Experts of a small language model.
Experts: 112 tanh GELU neurons an expert, 2 picks a token, a sigmoid router.
Below are experts of layer 5 (counted from 0) of a mixture-of-experts language model. Rows are named down (a neuron's output weights, with its number) and show model dimensions 0-47. Each number is 128 + 32 x the weight over its row's rms, rounded and kept within 0 to 255.
Before each expert's rows: "comes before" lists some tokens at least twice as common just after its tokens as in all text. This comes from a sample of Wikipedia text that the model never trained on. Tokens count by the router's weight.

# expert 40
comes before: " of", ",", ".", " and", " in", " were"
down0 [ 91 135  84 188  99 149 150  89  80 186 169 148 146 135 146  65  83 116 137  70 129  90 143 156  88 134 146 126 179 109 158 117 122 138 131  80 115  87  93  25 156 126 121 160 140 113 115  75]
down1 [120 145 157 119 142 126 101 118 153 120 114 103 159 141 112 143 122 111 128 142 139 143 128 171 222 145  96 126 136 113 141 186 205 122  64 104 107 152 124 150 148 148 147 107 124 101  61 159]
down2 [ 85 153 109 127 117  89  75 152 164 187 127 188 169 158 101 121 126 112  62 128 122 169 141 156 190 137  95 141 128  91 137 125 105 114 130 154 120 108 186 104 105 143 137 115  80 132 127 137]
down3 [133 181 139 168 151 179 133 144 154 136 117 115 115 139 150 109 145 171  84  87 126 137 144 138  65 118 152 127 113 107  85 152  54 124 145 170  95 175 122 160 166 144 120 126 100 143 116  91]
down4 [146 142 162 159  87 173 126  84 131 155  76 157 121 115  90 112  99 125 102 101  74 187 106 128 162 168 116 162 160 146  76 134  98 135 158 188 131  80 150 124 123 117 121 160 147 114 101 121]

# expert 23
comes before: ",", ")", " |", "–", ".", "),"
down0 [173 198  95 173  96 129 151 146 153 154 111 181 200 130  84 132 113  98 123 124 127 124 121 104  81 161 162 123  94 110 168 125 102 146 144  94  57 100 134  50 135 147 109 154 202 157  65 159]
down1 [127 146 192  74 119 149 163 157 164 121 129  82 139 195 147 114 178 141  97 110  85 152  95 126 185 125 203 167 115 109  15 125 212 125  76 119 133 126 150 114 126  69 115 123 118 163 147 116]
down2 [175 174 133 100 105  98 122 101 137 143  97 171 121 184 113 133 128  86 122 149 154 199 178 140 125 158 105  99  28  87  99 151 116 119 157 126 127  90 163  66  59 141 123 132 144 111 114 157]
down3 [125 162  75  68 171 165 111 138 157 154 112 147  88 153 113 120 190  85 124 124  72 114  89 191 101 140 109 122 148 162 100  96 119  99 203 183  85 128  87 201 115 182  75 143  67 124 178 111]
down4 [100 104 107 142 123 162 125 143 159  94 106 152  95 114 116 129 129 138 152 104  76 139 104  93 171  96 144 191 125 191 124 155 137 167 118 145  93 161 127 123 135 107 122 150 131  85 168 102]

# expert 18
comes before: " the", " he", " it", " a", " she", " well"
down7 [148  90  95 111 124 101 114  80 143 162 126 171 120  88  90 125 165 114 164 175 144 115  98 114 140 208 150 165  79 105 183 117  63 133  82 106  83 125 110 184 130 111 124 140 155 185 227 138]
down8 [108 177  57 103  81 169 184 138  83  87 133  85  98 115 126 126 123 118 159 133 136 155 114 141 101 107 164 126  97 135 101 112  42 100 116 134  79  74 101 173 127 150 138 117  81  97 131 109]
down9 [124 118 117 146  97 130 185 175 140 170 129 106 177 155  74 159  99 130 172 134 136 158 176  93  98 135 133 176 112 110 115 124 147 124 118 143 201 108  93 183 121 165 158 118 112  78 112 130]
down10 [109  78  72  83 109 123 102 142 159 152 142 151 157  97 120  86 137  96 149 182 137 104 145 131 171 164  86  88 109 120 117 128 124 200 142 108 180 158 111 144  71 102  86 157 137 113  95 178]
down11 [132 103 125 150 112 102 145  88 131 115  87  71 163 122 135 140 140 102 103 135 136 136 122 156 176 172 112  95 103 116 145  66 129 163 100  98 123 134 119 123 146 140 116 107  81  45 108  91]

# expert 56
comes before: "\n", "19", "present", "18", "N", "25"
down7 [119 100  56 119 132 123 163 151  72 128 170 185 131 113 150  66 135 119 147 113  86 145  97 110 146 143 147 138 112  99 152 112  96 158 130 115 132  98 172 139 104  82 133 127 129  91 136  91]
down8 [ 66 121 107 140  80 145 116 153 118 139 108 144 171 166 175 153  92 154  95 136 179 167 133 102  99 101 160 181  92  91 101 158 107  95 121 128  77 132 119  93 155 164 122  88 111 144 158 133]
down9 [124 159 101 114 117 167 151 182  92 122 135 117 119 141  68 120 121 111 157 153 106 178  95 116  81 151 155 157 146  75 119 153 122 149 132 137  91 140  99 126 120 130 168 161  54 110  64  87]
down10 [158 145 120 105 144 122  76  71 113 100 139 224 114  78 110  86 129 136 145 212 119 127 160 126  85 155 142 128 142 126 172 122 129 150 129 145 193 103 119 132 130 128 143 176 100 112  77 150]
down11 [108 125 158 117 137 112 133 112  70  92  49 114 128 151 145 114 202 122  81 150 124  99 110 136 124 150 123 142 140 131 182  69  76 161  88 128 203 127 151  91 185 119  98 122 129  77 140  91]

# expert 62
comes before: " |", ".", "%", ")", "′", ","
down0 [154 141  97 149  90 175 114 166 177 130 189 115 174 172 112 131 150 110 107 148 165  81 122 130 101  83 109 103 131 197 151 126 154 103 109 103 141 115 142  74 134 118 125 122 142  97 130 102]
down1 [123 125 181 115  82 144 124 107 148 173 111 110 133 160 148 154  91 124 132 137 103 164 143  79 174 120 128 167 140 147  54 137  86  46 129 129 143 131 114  97 119  93 132 136 165 161 144 164]
down2 [131 153 169 140 119 115  96 120 129 125 158 142  91 172 112 140 148  98  73 148 204 142 154 171 174 159  88 116 100 119 124 160 102  95 187 158  76 110 215  81  85 159 112 105 101 150 128 180]
down3 [ 83 154 148 145 187 156 157 134 147 180  97  90 126 141  72  81 126  90  58  91  63 180 116 146 121 148 130 159  99 104 101  95 119  63 208 141 151 118 133 162 131 142 116 223 144 155 164 148]
down4 [209 128 111 182 123 162 147 153 103 113 115 138 115 129 133 161 121 107 121 125  82 124 135 108 157  80 165 152 121 159  57 169  61 177 112 128 138 103 126 180 165  97 151 157 152 101 147 111]

# expert 38
comes before: " |", ".", ";", "%", ",", "–"
down0 [ 89  81 115 159 108 151 146 125 113 145 174 147 111 178 127 141 159 140 132 137 147 138 121 156 118 131 142 150 145 111 157 164  76 128 133 100 131 131 174  44 196  95 131 176 178  97  83 137]
down1 [103 147 178  92  92 153  73 119 149  93 111 156 143 113 104 139 139  81 170 125 121 142  85 180 138 130 153 159 149  54  80 177 165 104  61 131 118  58 122 159 131 102 130 119 155 136 103 110]
down2 [ 76 163 161 172 117  95 119 118 130 135 128 129 110 120  73 150  94 114  87  93 167 181 136 184 197 168 146  59  93 148 123 129  81  69 132 119 107 147 147  71  84 184 122 173 121 148 113 148]
down3 [ 91 151 106 121 131 200 145 158  92 178 108  86 168 117 173  59 156 131 135 119 157 100 134 182 112  93 115  93 115  91 126 101 119 162 167 128  95 168 145 132 183 128 106  90  98 199 131  44]
down4 [160 160 138 153 105 196 133 124 153 178  97 171  45 159 170 104 149 151  79 107 154 111 153 121 133  96 163 169 164 156 145 167 114 150  97 181 169 161 117 195 137 113 192 124 119 130 119 124]

# expert 33
comes before: " of", ".", " in", ",", " for", ":"
down0 [ 97  88 111 170  98 177 150  84 146 128 139 120  93 150 147 111 112  74  75 159 137  98 111 158 144 166 101 128 122 116  98 157 125 126 100 122 103 111  82  96 169  99  91 142 112 161 119 149]
down1 [ 89  86  78 142 140  99 162 139 167  95 131  92 156 178  80  77 118 118  92  80 112 144  99 173 165 135  54 149 161 162 145 148 189 144  87 131 124 107 141 131 120  91 149 140 116 155  99 144]
down2 [124 158 104 138  85  97 163 120  91 142 158 102 158 167  93  51 111  76  71  76 157 166 144 142 174 145 146 144 113 150 103 111 130 105  94 134 134  98 168  54 113 118 148 133 140 139 139  89]
down3 [107 157 139 148 163 157 160 190 147 145 104 125 131 151 200 152 162 173  61  67 119  86 142 193  97 104 137 102 125  72 155  71 128 143 133 114  93 137  79 192 140 169 113 129  74 169 132 123]
down4 [147 131 201 152 112  68 135 132 189 158 130  94  58 115 132 112 117 162 105 142 101 100 201 138 143 133 201 184 163 152  85 141  67 147 189 133 137  85 113 154  98 131 141 113 137  94 151 153]

# expert 26
comes before: " |", " of", "'s", " II", " Minister", "ist"
down0 [143 128  31 111 135 159 111 140 104 154 187 151 130 125  99 147 170 113  95 125 134 162 130 101  80 177 139  96 124 141 152 161 102  63 154  96  96 145 141 126 113  78 171 146 148 108  95  91]
down1 [124 143 143 102 140 120 127 122 156 134 124 109 172 143 110 122 178 166 104  72 197 161  87 161 190 146 177 122 183 153 116 162 214  90 108  82 165 137 148  92 108 109 121 143 109 138 105 115]
down2 [ 97 130 113 194 108 147 112 130  79 121 169 162 115 119 150 163 139 122 110 109 148 144 125 133 191 139 148 123  95 137  95 113 103 129 168 116  69 152 171 161 101 136 141 138 151 113 108  95]
down3 [ 99 161 184 127 131 191 131 152 131 106  88 125  74 131 118  77 147 163  96  97 100 131 142 187  60 134 130 104 116  99  93  99 149  95 152 187 117 172 139 179 136 164 107 129 140 189 138  78]
down4 [168 141 102 131 105 151 133 154 128 178 159 148 104 124 123  40 137 133 116 103  88 147 122 174 187  75 135 175 141 169 167 188  93 136 139 194  83 122 137 100  99 183  86 166 162 101 151 105]

# expert 52
comes before: " |", ",", "–", ".", "th", ";"
down0 [129 152 147 166  91 138 127 112  98 123  90 169 105 138 141 135  87 115 102 132 136 137 101 139  91 124 120  46  48 140 123 167 125 114 102 152  83 103  99  53 117 130 136 113 117  89  88 132]
down1 [ 90  89 152  94 124 140  85 129 167  78 114 130 199 142 133 122 123 111 131 151 113 143 115 143 202  80 210 139 185 159  94 142 136 120 145 104 114 108 146 121 135  97  48 133 207 135 133 158]
down2 [ 86 148 165 122  97 157 132 127 134 131 116 142 131 126 142 154 160  65 165 110 165 177 156 156 214 126 144 125  98 135  90 144 122  93 173 148  98 155 132  85  45 182 129 129 141 124  68 124]
down3 [ 78 117 146 120 113 143 171 165 166 136 149  78 148 171 154 101 145 115 124 105 181 147 143  89 133  91 105  90 136  98 116 116 105 148 139 140 130 142 100 158 172 125 148  94  31 161 139  44]
down4 [117 123 115 142  77 149 115 132 156 181 123 143  79 143  97 130 165  89 136 145 132 148 175 175  94 114 108 119 116 125 150 136  62 179 148 127 132  63 149 134 150 162  99 174 140 118 140 133]

# expert 4
comes before: ",", " of", ".", " (", " in", " States"
down0 [ 87 111 150 171 142 141 193 159 127 184 143 130 159 144 110 126 160  84  72 132 150 219 159 129 150  90 137 135 134 123 170 139  93 111  88 101  55 117 106  86 144  89  91 152 161 114  74 145]
down1 [115 116 158  97 139  93 104 138 151 139 121 100 148 168 132 123 141 140 165 118 121  73 120 153 173  83 184 108 169  90 110 165 152 100  32 131 117 164 107 143 188 123 176  95 202 167 166  94]
down2 [ 87 149 180 127 128 187 142  80 155 113  86  95  83  75 155 100 127  88  63 151 159 185 131 150 183 168 190 140 128 102 143 107 138 153 151 149  93 137 136  38 138 151 141 124 181 109 144 149]
down3 [ 97 185 142 150  80 154 174 180 151 149 130 177  69 156 152 115 133 122  82 116 146 104 151 155  98 120 141 110 119 154 129  39  96 133 136 139 122 167  93 143 181 122  72 137  82 183 141  87]
down4 [130 107 146 169 116 133 185 161 170 163 103 135  87 125 107 110 112 121  90 128  96 131 127 131  93 162 179 143 111 160  94 124 104 208 170 106 157 124 134 133 121 116  68 133 106  91 126 103]

# expert 11
comes before: " of", "ing", "ed", " in", " to", " for"
down0 [101 177  33 154 106 139  82 142 102 130 120 142 161 174 143 135 126 125 120 143 143 104 143 118 145 126 124  88  39 147 105 109 139 108 128  91 117 126  92  83 144 125 126 160 143 159 109  98]
down1 [ 99 103 130  94 108 106 123 121 168  97 153 122 146 124 165 123 139 142 107 105  91  98  99 157 156 160 159 109 142 134  87 134 131 158  84  93  53 139 125  99 123 127 121 132 185 184 105  80]
down2 [126 134 175 111 134 109 122  99 145 114 111  99 108 172 121  95 141 127 113  68 130 159 136 125 137 127 107  86  73 122 106 162 135 103 149 133  77  90 154  56  63 146 130 141 166 148 155 123]
down3 [111 166 135 127 155 144 158 178 154 145  89 100 110 167 134  99 169 148 101 115 156 125 162 158  65 136 135 127 170 122 125  73 156  76 196 111 102 137  88 152 164 167 105 120  95 200 146  57]
down4 [132 129 145 145 125 177 123 126 156 185 159 119  84 115 147  74 182 165 145  98 134 112 140 133 187 118  95 214 125 111 116 173  86 182  75 155 100 133 112 169 146 132 127 134 150 127 148 116]

# expert 47
comes before: ",", " (", "'s", ";", " =", " de"
down0 [138 106 119 131 107 179 175 117 102 130  98 143 195 113 122 136 119  89 144 113 143 109 123 136  83 137 167 101 134  99 187 127 122 133 151  25 112 106 119  37 152 138 163 206 159 153 110 101]
down1 [135 136 140  49 141 128  94 134 160  72  97 110 155 136 105 170 185 148 161 136 144  93 100  99 218 147 172 126 191 130  89 147 205  79  90 166  99 141 159  61 161  94 144 162 129 162 101  71]
down2 [164 142 163 103  84 112 150  81 120 135 127  86 101 144  87 124 127  87 100 144 176 120 201 133 148 172 123 100  83 125  92 129 139 163 127 134 110 175 102  37 149 192 124 142 136 141 189  83]
down3 [ 86 185 145 151 106 167 179 150 153 162  93  92 128 128 137  71 166 150  93 120  80 141 148 158  99 125 125 148 147  88 166 116 129 153 131 137  85 156 140 134 137 184  84  89 110 175 146  89]
down4 [132 147 123 134 126 107 155 130 185 118 108 110 124  64 115 146 165 153  98  89  97 146 148 150 198 143 147 200 140 187  78 154 132 198 118 165 146 136 111 133 115 112 107 147  84 129 121 143]

# expert 44
comes before: " 0", " 1", "0", " 2", "000", "1"
down7 [150 138  72 133 103  88 109  96 106 116 175 156  97 125  87 174 129 147 151 113 140  81 133 100 140 176 182 132 135 134 177 141 135 111 105 121 138 115 120  89 136 159  97 122  88 112 155 118]
down8 [ 75 135 101 161 119  99 192 148  61 165 101 108 144 125 142  62 152 135  70 133 147 131 163 148 110 129 180 130  90  93 142 105 159 125 137 133  57 170 125 113  94 158 155 156 124 136 157  93]
down9 [156 131 115 139  67 203 114 135 110 153 137 142 105 127 105 112 143 145 161 132  91 120 140 158  93  99  99 126 147  90 137 113 127 177 183 126 164 110  92 153 134 144 143 122  71 124  91 113]
down10 [122 135  93 113 153 116  70 120 126  81 149 175 156  39 108 163 137 167 130 199 113 166 133  78  47 176 118 134 148  91 126 169  75 148 105 153 208 133 117 108 117 104 108 126 110 123 117 117]
down11 [129  91 155 111 109 118 106 104 118  48  57 117 170  91 154 121 205 113 101 120 116  99 165 163 152 168 142  94 136 121 134 119  68 135 140  95 161 117 144  90 161 125 111 153  93  59 130 121]

# expert 63
comes before: " |", ":", "–", " of", " place", "=="
down5 [144 154 121 114 102 164 101 118  95 164 134 202 125 118  83 101 160  71 112  87 151 140 135 107 128 130 163 129  94 143 100 144 132 138 146 165 202 105 123 127 118  87 210 151 161 174 143 104]
down6 [154  85 137 130  83 140 116 129 187 131 129  96  65  83 141 121 124  88 147 203 122 117 134  86  89 127 195 131 121 152 120 182 160 150 130 158 126 176 175 122 149 109 118 103 147 112 142 164]
down7 [173  97 123 123 148 109  88  50 139 102 145 162  93 110  98 107 172 208 184 179 144 143 173 113 172 188 148 213 107  98 170 144 127 149 105 111  75 120 127 121 132 141 116  79 102 113 137  75]
down8 [117  97 106 143 121 131 212 140 126  89  99  71 149 128 150 109 134 115 149 124 128 128  98 140  48  85 141 189 130  90 112 132  95  48 115 144  92 144  80 160 121  86 128 133 143  97 120 105]
down9 [186 163 111 158 103 131 145 145 131 108  86 140 107 116  78 155 198 131 171  90 139 116 163 115  94 140 139  81 174 137  94 153 138  74 108  95 167 192 135 151 109 181 159 120  55 100  92 137]

# expert 49
comes before: ",", "'s", " (", " and", "ian", " City"
down0 [108 148 116 118 106 124 189 154 157 182 136 198 171 146 140 163 110 101 117 142 150 142 156 143 125 137  95  64 103 160 126  70  95 187 173  91  69 105 118 112 134 112 115 161 168 109 131 140]
down1 [156 155 105 138 170  87 101 113 138 140 109  97 102 120 148  77 125 200 124 153  83 104  65 137 198 119 144 197 148  95  87 122 171 122 122  77  70 155 174 120 133 107 132 117 126 134 150 133]
down2 [118 120 142 110 104  61 152 197  86  84 142 136 161 146 142 106 116 125  90 114 144 121 134 121 131 136 140 140  73 138 150 180 105  86 116  92 116 154 153 106 134 145  87 188 197 106 115 138]
down3 [ 87 188 122 162 200 126 133 162  89 151 105  50  67  99 162  80 141 115  40 132 109 111 140 159 155  95 112 100  76 168 103  87 106 122 132 128  75 155 168 152 177 116 115 152 138 187 164 136]
down4 [119 140 110 164 105 158 105 133 139 174 143 192  79 159 137  64 164 137 151 108 159 150 163 132 150  90 173 181 145 189 149 102  88 160 112 141  95 110 164 142  95 155  93 155 110 134 105 106]

# expert 53
comes before: " of", ",", " and", " (", " were", "\""
down7 [201 175  82 158 121 102  74  92 134 109 175 189 143  76 146 105 172 179 151  97 163 171 150 138  99 150 155 177 120  64 145 150  99 102  97 112 113 158 112 134 161 146 117  98 129 133 158 108]
down8 [ 76 155 119  96 120 115 181 184 129 144 140 103 114 141 178  56 112 128 125 133 132  80 125 140  64 121 157 148  85 103 109 118 107 105 168  77  72 108  88 109 101 116 119 142 154  46 164  71]
down9 [113 127 123 123 144 145  77 188 111 160 119 143 136 162 126 180 137 134 158 162  80 138 125 103 149 177 116 153  93 129 122 113 123 148 156 102 177  78 106  92 107  87 199  94  61 125 116 135]
down10 [183 105 129 101  91 108 107  88  95 147 190 225 153 113 111 156 148 139 187 171 161 108 103 106  35 143 134 105  84 135 190 143 102  88  82 123 182 120 119  98 122  62 105 100  98 165  86 138]
down11 [ 94 135 172  91 126  48 195 141  97  87  59 125 171  76 103 174 182 170 108 112 155 114 185 161 156 162 142 129 163 142 125  92  82 154 118 137 148 137 118 104 157 132 133  40 122  84 157 144]

# expert 12
comes before: "==", "===", "The", "=", "In", "|"
down7 [157 132 120  91 138  93  75  78  94  82 136 173 135 106 127 138 139 139 113 165 161 169  96  66 178 185 164 227 125 112 137 166  99 147  78 161 107 125  88 150 141 152 102 104 139 128 157 133]
down8 [109 130  51  93 113  94 146 152 105 143 131 106  93 156 125 115 114 169 170 110 124  90 139 159  43 113 154 119 118 117 110  87 107  98 104 105  70 138 136 141 146 114 124 111 165 120 158 149]
down9 [126  76  83 160 134 185 140 134  92 120 161 113 142 170 127 165 140 104 155 122  86 179 142 116 121  93 130 165 117 147 103 140 146 143 133 139 154 174  93 164 116 130 134 115 122  76 106  67]
down10 [ 86 135 104 110 142 173  70 187 131 139 131 179 130 132 104 117 111 132 135 139 170 101 150 122 125 193  79 104 142 111 128 154 138  97 129 142 120 149 155 108  69 147 176 160  96 180 124 136]
down11 [127  94 165 129 119 133 156 170 146  78  58  77 102 138 146 165 165 122  66 168 108 138 128 180  79 131 138  92  73 138 162 120  85 157  92 132 145  89 110 156 117 123 152 164  92  84  87 142]

# expert 13
comes before: " the", " a", " his", " birth", " Representatives", " UTC"
down7 [176 154 129 114 176 111 113 102 102 122 155 229 117  92 151 150 189 148 143 134 114 104 142  73 187 168  76 135 134 147 118 129  86 107  89  68 194  95 110 126 162 112 126 138 112 131 132  50]
down8 [ 85 139 103 115  82 137 181 197 138 198  81  90  57 132 124 115  94 128 134  94 151 122 129 136 108 123  90 168 131 142 100 150 141 117 164 133  89 159  93 108 138 152 118 144 120  81 138 152]
down9 [126 100 101 147 103 143 163 180 132 139 144 139 117 100 120 176 127 111 132 123 102 153 111 174  88 180 179 139  76 180 101 131 129 152 159 165 168 110 148 102  91 113 165 129 125 140  56  74]
down10 [154 110 101  54 123 160  86 113 101 107 151 176 195  85 125 166 164 132 183 149 160 102 132 162  63 155 124 131 142 163 113 109  86  91 159 140 141 131  64 122 108 101 140 166 139 120 104 180]
down11 [124  71 195  51 113 110 133 115 118  71  92  54 158 114 133 206 159 175  84 117 106 132 149  90 159 135 100 147 127 125 160  92 118 147  91 108 152 152 114 173 174 125 109 123 121 103 150 125]

# expert 41
comes before: " of", ".", ",", " and", " in", " to"
down5 [102 228 151 115 132  82 118 119 125 100 123 105  87 108 135 148 132 117 179 115 214 117  96 179 126 132  97 172 135 143  91 137 169 181 118 132 164 108 110 130 140 105 175 132 118 113 142 112]
down6 [114 112  71 106  80 172 101 147 135 123 114 140 110 107 122 137 151 138 152 113  90  72 231 109 113  64 150 133 104 172 140 118 196 169 118 122 135 228  99 142 115 137 155 143 100 127 138 129]
down7 [195 123 126  99 145  97  79 104 126 107 152 185 132 100 165 105 126 188 132 124 131 153 100 141 195 135 136 145 122 117 187 106  94 147 112  93 125 167  81 118 112  74 150 106 128 118 150  38]
down8 [129 158  88 122 105 134 154 179 146 142 133 101 133 129 120 127 144 138 152 175 167 107 102 105  74 128 146 155  86 182 118 129 106 134 173 111  92 113  79 121 143 181 128 115 107  94 167 141]
down9 [167 101 136 137  90 129  91 153 145 105 139 126 166 160  86 154 174 141 148 118 101  74 116 114  85 117 156 142 157 137 146 121 138 119 129 129 190 100  97  79 128 114 200  98  45 105  70 160]

# expert 35
comes before: "\n", " |", "-", " (", " is", " and"
down7 [151 110 122 121 125 116  98  97 123  76 162 181 140 112 152 105 173 159 134  98 138 161 109 124 182 194 107 143 174 113 148 122  48 100 126 138 124 137 170 155  84 151 119  98 113 116 169  82]
down8 [126 115 105 114  51  55 117 163  73 116 148  94 155 133 129 146 153 103  98 142 128 124 164 172  71  84 138 170 132 120 130 154 141 112 116  82  87 121 136 128 145 141 132 123  92  91 163  47]
down9 [148 134  89 152 135 110 135 161  92 157 122 158 123 143  89 166 144 131 132 134  88 155 157 164  73 138 153  79 133  98 125 117 161 197 110 139 137 174 111 104  76 170 164  42 105  94 130 150]
down10 [145 125  59 110 114 137 121 153  74 112 184 170 174  61 108 109 147 136  98 169 164 153 126 129  94 149 129  91  85 114 158 128 135 161 101 114 161  94  71 115  73 140 135  97 103 219  87 124]
down11 [ 64 110 205  79 138  99 143 149 155  47  78  94 134 131 113 134 173 126  81 133 112 118 137 163 147 130 170 149 143 106 145 148  94 181 126 105 126 129 144 163 174 170  82 109 100  91 115 112]

# expert 7
comes before: "-", "\n", "|", "The", "==", "==="
down0 [117 148 122 114 134 187 157 174 111  89 199  99 181 124 129 145 157 156 110 159  78 112 158 112  91 142 110  99 119 136 135 108 117 131  86 109  69 165 138  82 155  73 160 103 128  79 127 106]
down1 [138 137 170 143 150 112  86 148  72  65  96 100 124 174 127 168  57 125 121  95 149 138 111 147 154 101 143 115 118 154 137 124 173 143  59 177 139 142 123 121 161 150 112 110 196 146 130 149]
down2 [102 145  98  95 114  91 112  98 133 123 166 147 147 174  86 125 110  86  97 139  96 193 173 140 160 119 165 140 116 114  61 132 167 115 129 189 111 144 121  79  96 132 121 107 173 138 113 116]
down3 [153 129 145 148 200 131 101 108 144 159  95 138 102 111 181 109 144 124 124  61 142 125 156 182  73 125 140 109 173  96 164  76 100  92 112 158 128 127 114 129 178 125 148 116  67 159 102 165]
down4 [141 146 139 133 109 202 125 164 143 148 110 116 129 134 128 101 129 106  44 117  98 114 125 116 145  98 103 178 169 133  81 161  96 137 148 158 122 140 107 146 108 128 107 117 118 126 128 135]

# expert 9
comes before: "\n", " The", " It", " In", " He", " "
down0 [ 77 144 127 184 112 134 145 203  93 141 159 154 157 119 134 130 153 165 100 120 102 110 136  74 133 187 124  83 180 145 127 110  97 120  86 146 107  83 152 127 143 143 166 127 121 115  72 132]
down1 [151 162 110  95 114 161 149 159 100 119 112 100 154 123  95 157 135 188 156 127 101 137 132 161 164 154 226 120 131 139 109 167 149 131  81 167 126 152 110 173  68 107 133  87 173  75  64  84]
down2 [ 59 179 113  69 139  94 111 155  96 163 138 131 136  81  98 121 144 157 119  95 175 155  74 186 155 193 115 131  75 135  76 221  88 118 130  78 115  96 145 102 109 158 119 122 139 115 138 117]
down3 [ 95 154  90 158 166 126 138  77 182 110  96 104 140 111 123  85 101 159 135 121 118 110 121 156  70 144 122 133 179 138 150 104 128  80 104 124 128 101 128 144 159 147 132 117 163 170  78 137]
down4 [131 176 101 155 154 187 114  92 171 112  64 129  45 108  95  94 148 103 122  91 119 156 144 173 125 125 101 130 139 163 102  93 120 186 156 153  64 156 118 146 157 137 129  61 121 104 164  85]